From a checkpoint of a small mixture-of-experts model trained on Wikipedia.
Experts: 8 experts in each of 12 layers, 256 GELU neurons an expert, 2 picks a token, a sigmoid router.
Below are experts of layer 3 (counted from 0) of a mixture-of-experts language model. Rows are named router (the router's row for the expert), up (a neuron's input weights, with its number), down (a neuron's output weights, with its number) and show model dimensions 288-335. Each number is 500 + 40 x the weight over its row's rms, rounded and kept within 0 to 999. Numbers have three digits each.
After each expert's rows: "mostly gets" lists some tokens that are sent to it at least half of the time; "gets" lists some tokens that make up at least twice as much of what it gets as of all text. This comes from a sample of Wikipedia text that the model never trained on. Tokens count by the router's weight.

# expert 4
router:499598463452460487516494529438503464468489514512520564526450504441495507564525541442437514549499496562501454484469421467473512513489478423498520
up0:490494515549460521456560536441512524515566533487505551509439503552482463550541539557477578466475418458507507529517539462454559458492507470514503
down0:553516548498559506488499432408447489501467484521541522575517534529592435573468417442438508519484478522528573500461506578577520550462557500564465
up1:522500474508465549466433480549565419557515464467495493459480519497613462535576471488500516489448453562552527419408524526548491488463433504552542
down1:514500534503486506459482498478473508479481481481477522470478512515506459419494460487516525529519515497581508552457450470494519463591482518452458
up2:526503543438417510524600523489449549566511396482516548548543520449550429486500482539481551522485511526448484520492588499527496487508498519515474
down2:473550466495484502486424526567554473472458493516479450462547514548510548479473518451511552519440532519512550544498449561482449497454551530492512
up3:440499533539567494523493493438485541579507490478465472467469553461491503553548518479445441536485517476504491549445477510449493506513514604494458
down3:506562440483450502595531498528469554426480449505524559530507485499550487505580428399555510495385495486522553545445492545474530494478488475598522
up4:513524526503463487465440523463473510488509527495501498523491557513526429571519564512495558512516507500577494515496530458523497450527482495518478
down4:565449500465542467460535534496494499532570538528515546513481536478473404464517416503466550524526521454441458480488509569527455475490494495495494
up5:562476494463444530484537533552475514466501503459541499517443422505480474476461502446444492512523497519522538503554507504503424492547480550577512
down5:479463489467491478482492549532507450486505581422475462559511524469517525433456499502504470500509499543553511532483481549495406529527580502473461
up6:502528527558448491470440521491477509513471482496515510498456462528542436499465553491536536438502437508484550418509541479533499461473481512513491
down6:453490493443607489534507529508421494467532519584495515399511462536480462535535460548487447465465484471467490575486489458503517488565440606468486
up7:516518512492476560523554477440529483562519512418484483468515507521519527525527541480431411520457517489556472434503515506501492516488469479527471
down7:509489465493479476527429493519469499471528439596563498518500444491551508522465468568508407503505506406550477429494555530518506477475532522436468
up8:443563546460466483480579495518502496472447505471452561467536491458511483530516521480541526517540518535465496470564415487485490505549471532467489
down8:449460519512507498513456473543502470528561507508571523490468495476640367509494464458468489444519542539508508510472484522575471531484478510529465
up9:507435560438496443479453559543535476532476502582547550498599435465462558414479516519475483491432527532499485498536507544498486536500522525459531
down9:538580459477460442547467493523523518475455473622508540568538487467539610513463450527505534474501543509426474556524460458513445557479547426451560
up10:455513491442610529478462505485503499520514465475516432509486488520511510534452556522467445511496442474556592457497488450446495442453500548538504
down10:493443559424552553496493487562432548493458529502494477484500442513397427452503514555512528537460532470506487472520520509543460477443511516530492
up11:497479512532500495514505494526536512494505535450534436546488586508484515446459525532535474416435599586489486463442487460447501549499533508509492
down11:497525486489493484544478504498463457470451494551519481506478504511527494480540480562556521460543516507494459459480515460506473504495499562496565
up12:483585411517412470495547448504454474393548509513478438556433496512477554498515522492501516486497489491532490558507540478484459512456499431525501
down12:547555560436564529491567556538465516568494423520490526423510522431540398543483527537510500496415508516512454416466566486524448546467533596503467
up13:521496446544466521474509492514476546487503498490552460481480490435495436548523569474467473491566455564478561498511481526421486540506537425509545
down13:507589518467413539566529464535454432497489530533497533504453510571500527518529509494521474483504495469569513533485460512508534548540475519500481
up14:513480514499535478511559529582526513503463472476523500462515488506502481460501543546484503500478518549632550429569547534522487433459503509436498
down14:512524431493490501517534479418464559523447509506546471482569499534482579534482495558490515569491534518446435456523521510522542489476509492532502
up15:436519526503466465474587499412463515481489479546446417538464504428436512499477506530468517492425477489471544476518509515553455497494554469558538
down15:488527539465490459494544479524525494466487452540392479468493536498503593501500483470436509443469426534487538518546501556502457544541584544531399
up16:593520547496442518541494481504523489513483454482475463544531570482559535512467506545466542407454554564467454486423517519553569461500527438471519
down16:540526517492593440421482544544506523494507533482536580485479429513416351490594488506527488521525473538541489491478495470499512501505390528536486
up17:554477522483500524503454476400437507519576530491460500437525519490551498552523545451438589483431537557510430607465508536544533451509495504504512
down17:417464481420513466506479521533510510505459541491577430584486450518569386523492490481478466540541483477479558455554540443507480467502484545498435
up18:434519418455487569518549429571501491445502544572495517481411440439466475466512538514500552432440502444540444502473602521519439520455512510540484
down18:446482510523458434522484519509463486540546460511541470525462510501498423533404533495475449488483397524437510553503482568570467483548427490453560
up19:498450525483554503512534552471478518511526606418466523512510485538489537522468511454509520522563524476494510514418474567505509511539416494496571
down19:524470546530531517508466530470435456503424471507523478412533473517482441514476455528485542448573443533474521446497415497516475514494552462491497
up20:562518510566454540502556548447473544383457507546532551447493547451549495512513436484498506459518558468459516513504482466513418483459491461518495
down20:502479492604535477501523489527474457514570448488583481572538541513515442490460480461502495429486479506473549583468541498514460562583489500476491
up21:566556561487516486507392512489531547459439505520498595534440525459591423536440472447456577529457411466441465544465602478494488510457499523552457
down21:500569488450469433434448532520586484544513449456503557411564549477609522501480521533570453497515528483538473475532432510485485528500490569482500
up22:539536497533477553462456517446469506509535502624575496560496528503520492495487516451542623461502494407464418460525528520517433500511557579546507
down22:521480535567553522473410518439481538501481516461434512547522500487562408505430514488500487568525471450494538525552508483511514454581449529454488
up23:467485511515510392484509463460504515599531470514551432508524495472461471441445450515563484472516438528437514494551481510575406537491527496526471
down23:493503438467465524497520527466549480501535496601523535489469473591477570521478451471555524461560438470436451483498461534530560541497515506500526
up24:537518511394398492485587540431479505506583493498425564572442521474492481526506491484481382487520527523447498460494505595488524485518479418474491
down24:549474438541614530528436515496485500521453485512567451515507487535571497541444514532499491467488472499548516476496556464533447540451505569560521
mostly gets: "of ", "with ", "for ", "from ", "to ", "and "
gets: "of ", "and ", "to ", "for ", "with ", "by "

# expert 3
router:510511454510583484580515500508510429462510480484504568491518479509527498565430535436548535494598446448469504502445519466531496475547558482520436
up0:468423517499464555569469541563545530536451478512521519451431517479548462484534447505492539528458501444514459477475537572507514411503498509547501
down0:571433462478557502487544505473472476533455517530501492468534391531519627518509554478445445472432601504558451463534531455385506506505471430514502
up1:532486451458461487517519593486540495534487516532509491512516507516495508545444515533471501509491510496482378467541536455531515557502483570474545
down1:429507501542526553495516520522529547533474471498495535392441504529528518546551529548492415458439478437454537448464469486511490489503448474523477
up2:471492506467507478468509458490504469452476527470507428494531473446575463526461553439542521528472499483461541514458528510421492546488560515504455
down2:580526508447429551486440528474426455563539461508507573444519538548539454486528459537434507453489467600576433558475451512589519531501562506585470
up3:474497483462524514476477510488565519468568471443456507501429466520485501471485561525517463448490467535406498438559477440440486476540485488462480
down3:478506477503481490582516520480452541561474563486508537554521536531523539504489497519415561562467538494478469460413492530542472533476492534524483
up4:525479495473485508493494527479460502498591509405565502494466476494545527570468497498489476464460507536492529538481503484529402519508573542500437
down4:489471505472543542450474376506569508516492475523425543515510542525460540493487527504486535521484484478447522481537517492452496538487487454493525
up5:488490532484515474503516560478501432425509430483432496541541545490555516537485516456492538526535503483465467461443471572492494543521489462591538
down5:543546539546483582468503481446495557494532503523526530459479463533497550540566544484547509449427475401471490531550588526510481502460485536462428
up6:550471520457587490470478507502433468492555453522487478444508513554515542449417563508481563544497519513461500498478520569513487481478460435518471
down6:454532578457496487524562470583504489481493561507466462551547471460537606472555442436495476536507540459404489501506488525536483567504473562523554
up7:571475533465506475554503432478420554500544474470575567509468486453462496551520488475535466542430479478478509505531500476558438503512525523543479
down7:492529407477500563481522595554532466515518455613427482489457485557525522526512472458461478455470492467466508508534496524432466446457487468494504
up8:421517523508482536521519476439488538533461498442554438492518523471498535536495494518582457506459502496492479553528494458421499520562491500503465
down8:534598448531561431506531496535544563494514571610485562514464432504429499454506548464428572492556472483446522585503434542525528496558454460485518
up9:499547451446544531546528465551447473528542476460467511490492503567523589422480534510471400442461467569503564495479450474493506493476508480541593
down9:512508511522546474569476529469462491491435541566546501477559513492501412524455469494487579565532548514470511457535508529510529500603505488546439
up10:553425554430543426464476518440483570483451454476485465512525504484470462472546451554504506453481524486522516554492493506540492547562460524571418
down10:492483453537494516546493504582429515523514478518436498490470434519506456516533457554536436466463535552443493433500495587506426477457450452505536
up11:538499561522533511504518480522449482464531572459485527502567458529471528472473485470472431478518493480526563475501514489530545552459592451540386
down11:567477456521505511493441572534582536443511472514515472499532437540485422465490521471445497457483520494507492548515497463522474521488480557450460
up12:511555491541537499511487425524562484571484548530488585532545458474453459516576526504517479514541576597518531467457441456450510557522453463551546
down12:506563444516544523459456458556533448514535513514471527548496475394507455441500545497508482483459475540539510500566442554525559488516479508481421
up13:430580519545465585488548426515466488502537547449532511487468514440456479526506525504587534495482559545449485517573587592510568532528439479479459
down13:494544446507399489479521470569467438405563509453491479488519460528439472516498501541524514569528513391526462578475453532517536543518453519529532
up14:511509502395524533567438457500519444425478513491505475471531439454537553495503557525490511517475496554437474365499426496467462513529576546541510
down14:438482490505388542474461457457530431461553535531485543466508489509515830507426416493520485523523463547469521517504438546483502504493513452535456
up15:460508532566499648477447527479522428568455498463486506497523484484567468512452488461544445439467461489463523512486510548583536519461569422440523
down15:491529566500505468509608467470470464460490433502478544462546514507414411537511534514478477493587475517547484548498522487497551502522440555485492
up16:450470502474540485557514428477550531451578437496471465452452487446498469503499544530561488480549504499508545475458427454519459493509411435561489
down16:457531486472580544423509426443521527488502503512455494520489474485411531455564484515529490475485469439460441503476457507529542531497474457524445
up17:443436502473456429538403498457430529443538412492509489447474501472481558511573426523503498478427527543513509537531493414501513533562561483519546
down17:545505491519470495508532523509434478493505553571550522451464454488496457527556487485494536511518542494441509495536564527510492450432533456541520
up18:456534503495414546445495482509502569531531492471560492512402508489461498472504524523532410499562556518532412457511493454474479519516467441480531
down18:480513453500484530508490497476554543430458510493571566468528462525552429474502539546504499550511426520454482455470542460503526488530477509476464
up19:522464523449462430467430491499571516483487512424540513551523456505486608492500407516516525521442492480495514458551494547521471460521537433475576
down19:490452499549481568511625494583514547552493538438510420439505490512494388525520486471529558461586524586513510552506568411520527490498414493538469
up20:544427464446545541539527429458496435520501476494548505497553483530486481578526447553469498492494441585539482473470513515502510499603504538434552
down20:475466550444510474510527485449457484528481472507483489508500483450463498500501429429509600497429489515547461487534488526510501485496529475485525
up21:485508516511510504499486502492509484447533533551512519486449475497484563488460629485558477523496466473401538480483522474514495527469501496504539
down21:553480497481564521468430569518477543469492539527494542475541465454472477552506507527550483473538480366438475412479487514474552512444500466483560
up22:446493473504490535511456470457486560537491575591554525544496488431512506560434436487492500427536473544541467561609463467444532493530529447461447
down22:538541433455499518424480536499548494425501490520469458457485566437452496499560452545503441539489499511459498510569518518508468466446538513486529
up23:525496481488524605512496423511506470512454501530567524538488450517472489544449548478511449492491505515555502468483512567500506525487478515527493
down23:494569505502555486487570524433486501453574506471470551495450481486473373521424524529497411515474507512574447492508499505491551555556502538573461
up24:551451547503463480465529525500511559516515521475507485543486482453494492525429521450558502492500512441490477478476490482566493484447534516509455
down24:501507409556455484496486534496501458509510549464490525436452533531493565523472480565486502530545499535553520461511490558488487514505524511409521
mostly gets: "that ", ". ", "which ", "who ", "He ", "\n\n"
gets: ". ", "- ", "\n\n", "that ", "==", "which "

# expert 6
router:467490547585502564510479513470508528504543549498571430500495458455440540512481466493542454564513545481589577446555500450520498503534439455508518
up0:482518534556485503511487447510508523514541564505592508546484466528484487512546524514541482484443445496527468476467515534519483376606535518458531
down0:511387527440537498412480477499499521533491421530555474422526490495486396545465509485463468466557486461514499524482483463508539429530536485494487
up1:548450529582542557466437516481501549493498524485538486506435451490476553531503557476538536597483553551539441550500437527496533440536513468476503
down1:430481539513543580444468471508524542486504432508472528491459465528462426519479565511489478532554498476515511478531511549566486435528533499498447
up2:518469503447509529490483506597528478533515430502467442488477394477484442466497433504494462533536422430496466525477526463509484435538436499509489
down2:465478448520509479513496550548560418495473405525519580612529509544496439473482527491410506540446509406513537534454506443494523504477554530493493
up3:516548503523503418454539456468561442537451492497514422538388502562468425510526544451510498490460496508521530456482479494514513491452504443566451
down3:459519462506464479522513555548433537499451523478541631523550526500532486580520419492487499532551563459493481473502516479498493589511520466459579
up4:432510553500474596471492607483521483414482549512439592530547502455456516484474555546478558479445422602531467479476500483552494497462459540466513
down4:472505528462464505452419529484527490539509527488451529476438512549533433508595433503544493495514447460525528512526422523521453551455439538561479
up5:528525505521437601500492546494530478509497502471567462487497424397562488514522535519516521519546443562488486567485498487487553506516460481557482
down5:482521474456564502515510470567504569484577593455475528436510557467504512546440453507541532442495473500519470451547487489529484485479514508469524
up6:504534498481490469485529500488547522465577472544550408486490544519496483569533573505501483583358503567479522471456509527455469512557448448435491
down6:452506381516456508446561499438510503490539472519509476500523471533457527494557458543511507513447555511560546458513547489476531548484520515491526
up7:477584485472528428475479526500508450514513464530538418417498497496489507532485525537537486546531484479533433487505400495519534533392547484544479
down7:520525450488523531524481439452432465508497503509480482472525519427520615478475495502505507543458483508433500512473473503569481479507556423462493
up8:493510488491463455422439479465490567432495595520513455459529512498528558503469508542438503528546494515517491503528573575511444505541500543500496
down8:599503523568529489521545512545480477469461512555517493546578506523547551457525468405489467551535524439508400520433478502522447408472532453458451
up9:482588495524521460486471550496558548491489577466509513485489503483478503469544614476547487467490490439625571512455562497541494428435528469572504
down9:556510477485479499518412438502525484522462482494521447465529512590510492528495479458554456516535475464425482531487479536527510458539466545422510
up10:459542599547436485446452491508543436470528532560547454453476518519450525442436467449508541515490520516531503485439539468508493443454565480508493
down10:543489522507529489543451531475439492492526507522437515492470493489523428513492499435467490461559519509533472493480460545501536500556464467528527
up11:447565445463506527494601447517503503499543472471568454446449587536491543398547560484521392513546525476479431476452502522481545487508509465498493
down11:487539563537493553485501540556504514506555535494526584467560492461578482483574512538584577588498564569463494506529535450510526489490452533498545
up12:491571532502492564508511540511478501456444522461560466500475571522501492565554422459528532578529515495519550501485543485523455516453463484551465
down12:461502547532430515503549545549400533463557466500488531555413431492452527473462546460511484489463497520569462523503472437456519589502463578516572
up13:439442464460430429536469519501515470556514525495480465483461591487517548523584560562527482487478479476476530510477495536524485438493446485482499
down13:565555422443455512546487559510509561560580507431513576568498431530521537502497466496465507516488504533513527438455419532445557449496489495551526
up14:480504511545534507497497364527556463580549513540459451486485414492550533510470430500577507576475526449565520515467493494482471554496540486509434
down14:482486430477477483516525565485509487447505528502482458538515537491482541443508513541495501496503485519423504517443493539570522510503460543482508
up15:518591506482606577487454559548559475517568557479574577514552473570463533469449467504503555555460493471497571519542481489453551491525560460450528
down15:466585527472525458566473560537463498524468540479460519452482532478486408535488573567528511570482494457541481475486512532506497519567516455534471
up16:482539472544488430488488472510521496499488449460545506450494592485463464528488500475455489475605558476579484506488479511514522461482538448457529
down16:513547505582434463509493438486660548519527513483469463559470537479509503496502476534414549460477499492498507470435497513490479502520544477432474
up17:438543449547520422525510520523514497475551547451527545528546435450486466572518470479548450513429505457472527466476429494553484524559492521460496
down17:517481469419520508517556458494570461514542524521540464493478549472514435545503491452464515507438479536463548457514439520419443442474478380438497
up18:464523517480492496504455581472530544506531491505465550446511554530508524471497560522428500430484500575530531526542478446486523558446524416476454
down18:484451447589532528473471417510472478455495511493507474549469465476414495475461499458519505524435536489488560556550552518549482477532469529484513
up19:517585544495452604424517576494517484536453515460533453488492453549530479576487491469568475549520435521524542556499515479453439458509491465480486
down19:474474517540490519552547497505487510498475479519491545498554505552481557474474529539522510457513532505495537469527488507540492557493519483533477
up20:463461504524457576547504485451452505464566590479531539584495525476528520437508485476464502501464476531457426437462530527473474487554552465490555
down20:542566513587481514561519524423460598501450485481557481484521540498479441471479515476471490492524552488477551414530575473521516519497563474463448
up21:470507529442476595502544519496507502491534533446498429477483505495525487520473487506465473454551430500485478457479478436547542493407507429551492
down21:516526489483524573511500541562482499525578463530499480530506533478534523496421600511532571531494451538527481531503470526466402529520496506488375
up22:438512488514524520484544494488512525474617501512552507440499485528499491505524535513477491517453485498555510528505497511515527513490468433479565
down22:409485530510552488463441507468514531465472492527490508486487491481509596492549589491537526531569568540472535445571462528545466518484530488517527
up23:546468530540469449519574583437524538508501465429503521494461535524409515567522525480500464474477480460475495447477491517476444493532543466432507
down23:490440450432538457478569500477547442529583540485548515489455486520535465473509530504547483523504523517392493528454537486453538546552503475484523
up24:513522493554509482506481491449488496568468541519548487511535481516532548486433492564419485561529485446485524461446475466463525499465540512480513
down24:521508550426482521528492485529458516552421527456491478514471549478451565541539492462515476533525523554436481454480504515502464465460459489413541
mostly gets: "the ", "\n", "–", "| ", "The ", "i"
gets: "| ", "\n", "the ", "–", "The ", "-"

# expert 5
router:491530478499476600459497498475484492453458494453550550539454511481518478514457570497579512558540504509500571475484499506478523498530492465508513
up0:489458461502525544512473408499499499479545499561495487444525442497498500434552542454502482559519511494541555464479458413492542463502508518508530
down0:527453546506493531462518409478514512472441484473524525531473570471529396467441465484513536441523486457530479511526469523531515564464442599486487
up1:490502486531480482455499502540489544508424467538564453481570466486511547543564509475468539539515505528489516463477532497480500550475483544495546
down1:491496457578502502496583520520548499559465520505531460489632556426554512528508496548460569486487528485508476499534569551453496476463418491556500
up2:465487496442524527546492526490494489469450533457464550520444547504520518448530523543502531492519572503517434449487471480567530431509490582518447
down2:486498435455538521464492445511511477425457506509576398498525506483474458459443524398505470489511465478541462465576412456497567544429427482498520
up3:502534504523498538468458454489509497476501513476546493559471520566512465539455466532533475467476517491483516514535487497495552461520552564523504
down3:526534533538456487423518522468450497473500518454483506445553537494402542489430438486461578459537586470528486532535508563485531541465504461444550
up4:462505522526464427508525475493518481484418540456469467523500499430501457460443469504459474503484563432548515481488491465514518463485515484556498
down4:516440532458507494476504490548508503540471452493501561495489533460509553478504440526477465518500532517500477485464432497532501542517504460477490
up5:521435491516559489449487647481554508493488489532521467500593468496508464521488463473560477483533470480540462475484515546474496540558479501459441
down5:462536522496452423451539482467547531500516526495492456559581540511458540508514470501498478523475463470483500458494516559557525502447504480523526
up6:471464505440466489502499436513542468438481506509491503509508482506569495518490494472419463508543494495475516503459516476524542513512445393491516
down6:454513495458485498505479494549512522490531505588502416490499509451468397450545528496514552520457474513534502498541498474478518481544513537506489
up7:465508514498541497521453405434447524515443518510492392562563511506473452480500537431504477434538515425541538427458481487540477518509545533550500
down7:504510524484428518574437539492510504540550469510460437509508485472515363465518418554569483483498492521447487516511528438479543501565503493459492
up8:477464588508543434429563511423438530572564528508545437523494482558467529499454411465543525500526495474500540547482507472545515461450548499430480
down8:508544521490485521455527492536461510508460545417527544529494498571470522509514481494503428482565524566493496510496490554588486494503426524547405
up9:484481555482539529502479609500472527440520510484471453472428537521477567411462526419529473541503501463495474467457529459439460499466499508519459
down9:464544460446424491550500443498531417488486488428508507531569492437564510522525484546470496464517448507461532571540411535542568516512477480438492
up10:470470483496469573506555478506483531498495565475546436494502448501500561530458587447501597438494509561519510517514409486478450523455527467512493
down10:555432506504515407452457447492499475521445487529482507511503550461540444492486511513477528503462474415405587471445503499543525531546437505471483
up11:414490524502560453572507499502451446440477487456481516467545523482535518476549528463499505500496504576514506522482477528499525469456498540533513
down11:432494537550511478503535483421456525576547551502492422499423527467526573538447497477489528530556515486500562504491465565462498512493506557506501
up12:445467439540462499542494488414473463517551440478577431526561484501497537543474556567519531518481476445552462507477464595459491492484525495540510
down12:533611545464416510474482529462453548529499494588583470480440490483447545450515545440482457481509515492437570530513495546507491438470582534437498
up13:565500545449468508506524514461499497499495492508533511506501485605518543434528601520497527456568475488520553516475539498491454447526562509490538
down13:446502606529472538573503553541470535459520467510457528517482514446522456500441483512457482457457521545474497490470452468505444516465549492594417
up14:472492512475441520510449505499528467463525526499526541532521521542475507533544467487500522462521490574451464554470445539474484527469510530551549
down14:491553477557480465457530484479457481458470484497490522430502594578488606500499542525481620409483461484393475469445483519540492485527551481584567
up15:481493533524471590503513539549492441440531489494458570443514490547519506449516427473487565522413576518492494543428567472550471564462542586522541
down15:480490519513492488503552490538483462511509503478538476497517509472525468484475479500488491504447516503489518462461506507569501484414517560518509
up16:501465484515488479465490457457461460467585534501572513536439525465417546473453506440476427473523576551585526498490551443435459430496463486452551
down16:450497502462547529529475526527431502505424488515479458471483573529539504563447477515499537541509458467411480528520482520562526548460447523504440
up17:473445576531448521450503558494550452468474512422474540471497502480443488520545537486451491536527510525530527560473472491517530406484540511538574
down17:464462500495492452529402492448470418564530500462418439417482457487502405491551557515546525453420507494502481479529511538564417459468493474572504
up18:491494482528509530476475547506494551514500482493489432466547527470490531540577522527496519500439481507515474473476430546476532453508469513579411
down18:537482556450562501458404453512585483525537504594476453480567527523502557497516527546574523571414502514547524514469551469528484479536495601510487
up19:516503458524535551452490546510488479395489516498528419542448478464483582554469437481505509449488430448509478478521518505540535549531437511427481
down19:439465556520499503466464487471458538502495537473452559528484443496491508512511572479487453514462530551437459546492466526505466555474480498458496
up20:472510462542471471395449525443446521502451483528536563470567466534511439466407441535576446476432484506524556452503520494505508451408545480449544
down20:521541477468543578542527534428571550518549497458570449518565581496464493491513406478467432467513446507488548542520468541539531524513517552508475
up21:510405466505566493535466473520447543554529451525444476532485492488502509538574433498505486468491463558440531464506424477490475509497482465524497
down21:564534476544486476542557498500544516521533554525468540460469544495523474448538439491478491525526457543472511505456422479500514465496507520504476
up22:484538490491513434494489423564477580456525427561540513470515577513497502497556517408494499461454496533540486504443488501456546477485486462506496
down22:512470463538508492437617512532515452534484501527509570474514432532500515500526546492525509567536483458487463479497494462505513490500468449545516
up23:484518526504429456442432411507453486446551483446446471547425432482512525490419518473432535567474493551426484550472488474484503462558501528480462
down23:458437573621459455517547513449525521570441497580517541593516507452497379523528506491547494526567518473519454495519562539534540482505483375510481
up24:477507438508484476493432545544527553481507482518581467490455472411523527500478489483526488503585508482593415457508520460528561456462461469506423
down24:485502567506489535499534528422543460510478485423537514499571476460510499540503465494432529499423466482527528468474539542476480494554536466486550
mostly gets: ", ", "\"", "(", "In ", "), ", ")"
gets: ", ", "(", "in ", ") ", ".", "\""

# expert 0
router:483515490477585588469540527547474530564555478439554479511535516495468489467439525446520503468499529535528487520500495480551514520544553437533528
up0:474535447524479555524478463502461501516455492453518514476507510516480518450461516508546517517516448472535447494541460505501459422525571490519506
down0:508538465570441490473527497536468567534483488521485456515505436512521411544422510546520496530450475470543456544483499543461529443517532462439465
up1:453544579468462480485420467504559448503468469575431493537474492491518480563535578477511533485458476455533567465534505503525573508494478491546529
down1:544485483501549522467442554492515554495475535420453472429456465525516526513466514436525476576491389500496453578530514411449492482500534504542479
up2:538468472535497537545504461431482466524549510430529569528539544536490514552455469502452525483529528491498454538499447532497495537584492565496491
down2:503495446540474520493478561528482455425530501531401476514548514508492536451459554490438437496526528484491548541506483430538521537452469441477525
up3:432498531464525496461571495522562534531504456495557499511458462502522518514419568503466453502490491525507457464417520545531436468523471530528481
down3:480514440510509511518540501502482515552428538498510503480564506410480524494493518536529565456524514445506481491431468473528419535484507496502499
up4:557506466513515523449524524490429463429505453502612534492552527502540522493453483447493511468485492527429549534512495501501478505488556471433453
down4:423555525525482513454476465446539480456469472466506503476510488531547590493547492514423469505497520480505457520597475549599488507465519467560587
up5:518526560461562569482521557531555507493517567458565451524500496482507476449540444484499505422459516499458518538545516448541480489521445444481552
down5:495460435482508569604480475488494613521591510543532570501543574538469432522461434528485456483500569458517483573448535500474464538474574565537533
up6:502449509514480408545499511481527553439479529512478498524427502446562480531478534458550466511528515520489518524552463554457489532544483525497506
down6:501401527469490556493511492485481509589525470499411562453487462435543426536493561550456524500617506527489508490569503466494577435503434520481511
up7:399553456513487440513517553478452551477441548493578492494508469473496572502453504490507545499510463527532422476532516524508496544509458512507470
down7:529433413449541436451511457487558480464416470503481442497436530513507470518499530451519489503548518466498552550551423523489526512494509524542463
up8:569483511537451496559504512473466476541552460461539513425514486513495533446461608521512508429628557417536590382529465489502422434560490491532426
down8:486542485475416486477451514471445543523491453520495475476520534471489449498555493535536503505541495459457457464487494548411437517463488527499496
up9:496597501518508421508494504492446507455530467472505430490432545455416565511467571464440530505551512451539600504510477425459488552491496462463583
down9:510414448444510511499561576472578503469483537484430471463487449414483362529535523522547454477431484494467510465547491491513451475504520540490508
up10:464579551527399479456437470531492476450516456498498614516473517567472516550512521493560553548525465507504473513529505503486579480481444459444496
down10:469469515460499521519534573524516446508449539492482442450574467435543480446527439518542498454461463447482537499443523544497460532547535543424514
up11:473441506476523464509489521505426485536503510524501513480428456452469605491511498457526466496520544487502587548531438508468471531603521511487466
down11:548516537510484526518436484415519577463603511481527556572455502458422469467495526527477421469508477472524500602441537444486488459505457518496475
up12:528507503527507489458499503562470494491565510455481537502475534527493450502579491502496451456478528448452511514464552483478554420493521483516437
down12:476547441438549511458554496420468491506472484569538441466511442463533442429551461477538483498488600431501486504490534513465548514484557550515513
up13:505474502541451487531486513498528484516496526466494485525518436503534504520449492517437457519466510471540447586454478536508532489553502516381479
down13:426548532460529486438472556450507543543517556532515515428505541525529448471497507510447495576520497539502493477457479518466509507446499518531529
up14:504531477573452538498477468471536462407478470504524499497461520506532481535529451450524483493537546456532567538505459492496536457490538481473479
down14:450555476507477536498462528479497414487547515505500483558453502502538476528623481470511496503511590531563510534457566494484434499510545510485506
up15:492477441491543519525532499520529456526536440407427563486524541441455481417558583513480501499497454507492506475552444568559457484463424477528444
down15:492483495482491504547474485428529479457525513542490467449526517513498477474594490532536455548587528490496521460611490510493516553477490515467538
up16:429498462524459474519471589520489464426564458462439470541443483540493435508427472552555505549468497523526545457538520505516483497489454460535436
down16:478509471482508468506519530491508478448534449446499543551466438592458499530464468441535469509529416536503514460557451561483383499505474555425573
up17:458519439469535451501482542453381559521527424502467501510453535495498556523484476546482464488539458493467499404501542533548519512465497464499547
down17:517427506515450450483444609487477498488430495512483513509484497493436518498451489565475509563486492518491476407511560539519540474539524522478456
up18:500559461483560485410530481535524546524484529452435465490516484498456573531465470533466512533507492477565466504517534490556474441483554469497457
down18:483488532541519542550489519595538509468458498538451474423512473478618459456418453507523464523507573490503485524505524446430536569502563550497538
up19:476474487543532510461549583451498480472478473523500455558433480437426513513545536498495548506446496436621491532437490444524434443478571456538479
down19:508516513506582475479558525503511496507543537503491477509484483470469455460608527503530456527475521492477520499477534437460485509546473522471585
up20:536491472481550510429533506562491468575495486497502475521496543457494485498473516442510492504571431507492436516499424424534425468483506445519450
down20:503512529491432442515539464508520531545483529529564493510487495455508562540532513451534425492448464478478475477474511543447481519502504457545539
up21:467488440446486471587439494479516523414487454466514466465485427533579578508509500508440540537590589566518500439560530460523559493513441430510460
down21:513473480503517509443478534457436485625495480473539577487502521488375335544501545547506495577441510479523498538458507512440470490490536480584530
up22:505476459480530451558517527492444494500509534510536530534494440474547492514475493523514509452454482455473480466491503551458522547529496551469561
down22:568484504515489550496498429471517461568565517516529492485434576537480454585515446501418543475468472492540541536447469549468505537488385533517530
up23:447491515485517480520475541513490440431549497518540511453451447471461545579474520410501576551484479453594503530431532479474387532535453569514481
down23:529566493453542522494481535470484511491429461499461456478457437521544475505501513504563575514540510506492494486523489520453512448455485532480560
up24:541575459489504517479520521526472485460466565439494463482473424458420469474432539527522502547502509446444457471527459519459463468529460497496523
down24:492504540487526509490537514507453505475484529504547509476514528513442476444490595494511482500517534504576515533486490459514543480453665539484468
mostly gets: "201", "0", "200", "202", "9", "6"
gets: ": ", ".", "2", "201", "1", " "